Weights of a small mixture-of-experts language model, trained from scratch on English Wikipedia.
Size: 9 layers, width 224, vocabulary 19052, 33.5M parameters.
Below are experts of layer 2 (counted from 0) of a mixture-of-experts language model. Rows are named up (a neuron's input weights, with its number) and show model dimensions 112-167. Each number is 200 + 30 x the weight over its row's rms, rounded and kept within 0 to 999.
Before each expert's rows: "mostly gets" lists some tokens that are sent to it at least half of the time. This comes from a sample of Wikipedia text that the model never trained on.

# expert 12
mostly gets: " of", " for", " Preceded", " population", " Historic", " •"
up0,195,202,127,242,212,212,183,223,205,201,229,158,208,209,207,201,200,177,219,211,151,192,172,195,191,156,268,184,257,187,139,204,221,228,176,220,216,201,185,198,190,241,228,234,207,167,278,212,177,230,240,162,268,182,191,203

# expert 25
mostly gets: "ford", "ton", "z", "cht", "burg", "ez"
up0,181,209,146,206,236,245,245,218,215,199,169,212,170,205,192,213,225,229,206,169,230,182,181,151,204,230,164,206,207,206,153,209,171,157,257,226,224,158,157,219,272,237,164,265,186,209,212,187,177,182,155,158,209,144,222,158

# expert 1
mostly gets: " to", "ly", " or", "the", " through", " They"
up0,187,194,194,189,160,211,213,271,168,198,149,174,200,214,185,184,203,203,216,167,188,174,202,209,98,214,226,188,196,229,193,132,189,165,176,142,182,141,175,152,238,198,180,206,234,198,196,151,201,171,196,227,195,218,165,217

# expert 26
mostly gets: "ine", "op", "ion", "ile", "ane", "ong"
up0,194,138,150,201,174,269,167,173,182,123,187,216,217,208,212,125,184,202,185,213,276,133,216,186,197,220,192,171,163,191,154,219,194,240,192,204,219,165,202,181,160,225,147,204,242,179,223,208,251,248,218,223,242,187,207,192

# expert 9
mostly gets: "|", " MPC", " ISBN", " Socorro", " CZE", " AUS"
up0,207,231,269,206,206,190,157,152,213,227,170,178,249,174,260,229,219,217,210,157,130,230,180,238,208,171,220,183,162,222,240,211,225,247,182,239,168,145,200,186,274,165,247,156,172,207,186,195,202,216,180,236,220,236,185,188

# expert 20
mostly gets: " American", " York", " States", " British", " City", " home"
up0,201,236,160,184,189,225,187,194,163,218,204,110,229,236,197,184,215,145,233,178,211,194,188,206,235,188,159,222,211,195,176,200,167,232,214,242,183,220,164,211,190,223,154,269,187,167,197,200,246,158,197,223,159,193,196,183

# expert 11
mostly gets: " %", " Genus", ".C", " ±%", " Species", ".D"
up0,169,224,165,188,219,236,195,156,207,162,196,227,162,196,180,225,246,179,202,223,197,257,213,195,189,181,203,238,196,198,250,206,254,170,168,180,204,194,203,190,171,155,202,176,199,163,219,215,211,167,191,160,256,166,210,153

# expert 24
mostly gets: "–", "ce", "ra", "-A", "-S", " tick"
up0,182,224,212,210,223,193,211,167,195,212,236,197,245,146,184,197,184,95,232,217,154,194,192,228,267,154,200,233,230,186,208,264,257,203,234,178,115,188,175,229,234,169,208,208,236,155,207,223,184,195,191,245,149,200,199,276

# expert 21
mostly gets: " States", "ative", " State", " government", " state", "ological"
up0,166,238,221,203,196,252,165,267,191,190,188,178,207,176,261,175,202,176,199,248,248,147,218,189,177,157,178,228,200,171,174,210,168,214,205,170,229,168,209,200,179,247,183,253,170,172,140,174,187,215,200,222,186,205,153,164

# expert 3
mostly gets: " years", " more", " year", " but", " so", " not"
up0,194,218,198,194,169,135,165,207,195,214,201,180,217,184,169,179,224,203,185,189,169,131,226,174,167,176,232,274,200,238,223,198,236,189,245,153,201,156,199,182,208,199,181,210,226,158,231,231,187,198,172,182,200,183,137,230

# expert 5
mostly gets: " de", " &", " De", " et", " la", " von"
up0,159,168,221,235,210,151,213,169,203,200,186,240,204,178,183,211,176,205,198,244,154,193,232,168,214,226,225,181,211,212,219,195,202,193,215,216,143,198,197,186,160,204,212,170,198,184,193,212,237,194,171,195,171,189,245,189

# expert 19
mostly gets: "t", "th", "p", "nd", "n", "ch"
up0,208,236,196,159,195,242,223,119,231,217,161,187,217,233,271,218,188,260,183,191,158,202,213,201,238,199,190,179,212,206,230,174,190,150,180,220,217,184,214,139,184,215,199,179,220,176,207,225,220,152,144,224,206,196,238,221

# expert 17
mostly gets: "°N", " University", "–present", "ate", "°E", " century"
up0,231,190,200,217,166,214,173,224,204,212,189,182,252,213,208,160,188,224,200,164,171,191,242,194,209,233,222,154,152,213,179,201,196,204,191,183,238,209,169,193,264,218,230,166,117,253,172,220,175,161,217,182,155,203,184,188

# expert 14
mostly gets: " a", " an", " some", " any", " no", " his"
up0,207,215,243,186,212,177,189,222,194,238,162,190,164,186,161,184,188,211,164,133,252,238,184,185,193,238,196,220,235,235,229,183,215,193,226,143,131,203,256,222,193,166,217,188,239,236,217,177,147,184,242,198,187,178,182,165

# expert 31
mostly gets: " the", "The", " The", " his", " its", " their"
up0,152,238,235,212,179,219,205,182,177,266,156,217,173,220,203,222,209,169,177,152,199,139,183,184,188,189,224,191,191,239,169,220,224,188,183,205,166,248,159,158,214,170,138,232,184,178,217,171,215,192,207,153,184,156,210,208

# expert 2
mostly gets: "_{", "(", "{", " (", " \\", " whom"
up0,236,199,236,212,212,175,188,179,219,196,236,234,139,157,150,237,240,215,211,212,148,161,152,219,148,196,171,238,216,229,165,197,185,248,166,188,178,232,224,125,187,191,204,167,256,240,159,272,235,237,241,210,166,172,205,230

# expert 27
mostly gets: " known", " such", " Preceded", "–", " Succeeded", " see"
up0,210,223,218,206,235,191,198,181,161,237,186,232,184,177,251,213,214,132,243,175,195,153,244,248,196,162,191,204,213,153,159,178,216,177,219,172,175,215,186,222,240,217,176,210,223,159,145,208,229,192,211,177,185,210,215,214

# expert 16
mostly gets: " that", " It", " it", " which", " ", "It"
up0,201,188,216,140,221,220,198,196,266,124,212,220,209,127,204,188,162,219,178,219,205,237,222,213,187,189,188,168,208,169,216,219,204,231,237,138,140,145,225,213,159,104,172,181,181,204,198,204,183,152,181,193,225,200,150,226

# expert 28
mostly gets: "USA", " Nancy", " Nominated", " media", " television", " Founded"
up0,182,220,184,170,178,161,207,174,183,205,215,185,205,204,232,222,234,212,178,215,244,205,205,253,153,185,217,188,205,207,207,156,240,214,196,186,214,241,184,208,171,151,211,176,142,194,200,193,269,186,181,183,170,205,198,215

# expert 29
mostly gets: " up", " out", " over", " down", " off", " around"
up0,265,160,192,164,221,210,165,192,250,177,187,215,189,208,235,196,128,214,210,206,208,198,243,202,245,226,182,192,202,169,171,183,208,276,236,181,175,199,255,186,240,223,221,212,177,224,174,185,195,195,186,198,166,145,229,203

# expert 13
mostly gets: "u", "h", "á", "í", "ı", "af"
up0,180,229,179,169,187,216,191,157,193,199,235,206,191,194,224,150,166,154,188,266,167,224,228,213,229,221,169,219,148,201,194,209,191,252,265,172,190,191,254,227,188,183,205,139,121,188,215,181,213,190,265,184,189,235,173,188

# expert 22
mostly gets: " as", " same", ".m", "ix", " own", " success"
up0,229,198,195,224,217,186,154,182,188,206,210,250,190,216,168,260,179,207,219,213,205,170,236,203,202,207,214,205,178,138,158,280,180,240,183,154,246,184,151,188,153,206,160,182,208,223,266,212,195,181,224,183,198,218,167,186

# expert 23
mostly gets: " |\n", " also", " would", " only", " not", " first"
up0,166,242,241,189,212,213,193,205,207,214,171,200,181,202,193,161,214,208,228,235,201,189,212,177,166,182,221,170,177,203,202,188,218,163,182,210,191,226,203,232,214,229,206,205,184,167,142,174,267,214,240,193,205,251,196,179

# expert 6
mostly gets: " qu", " ch", " Website", " Sa", " car", " Steve"
up0,204,241,216,186,171,223,166,187,171,190,174,204,187,215,187,229,203,214,165,210,207,179,144,177,220,196,229,182,213,189,156,216,209,162,179,207,197,161,249,179,219,208,196,190,203,174,195,200,188,188,234,259,228,167,184,218

# expert 0
mostly gets: "er", "š", "á", "/a", "with", "oin"
up0,217,215,245,197,242,232,212,230,193,213,253,258,198,143,159,240,165,213,169,259,228,212,212,171,196,197,181,165,217,235,230,230,193,176,155,171,180,166,173,231,131,147,169,201,178,197,267,246,180,238,192,240,229,192,210,218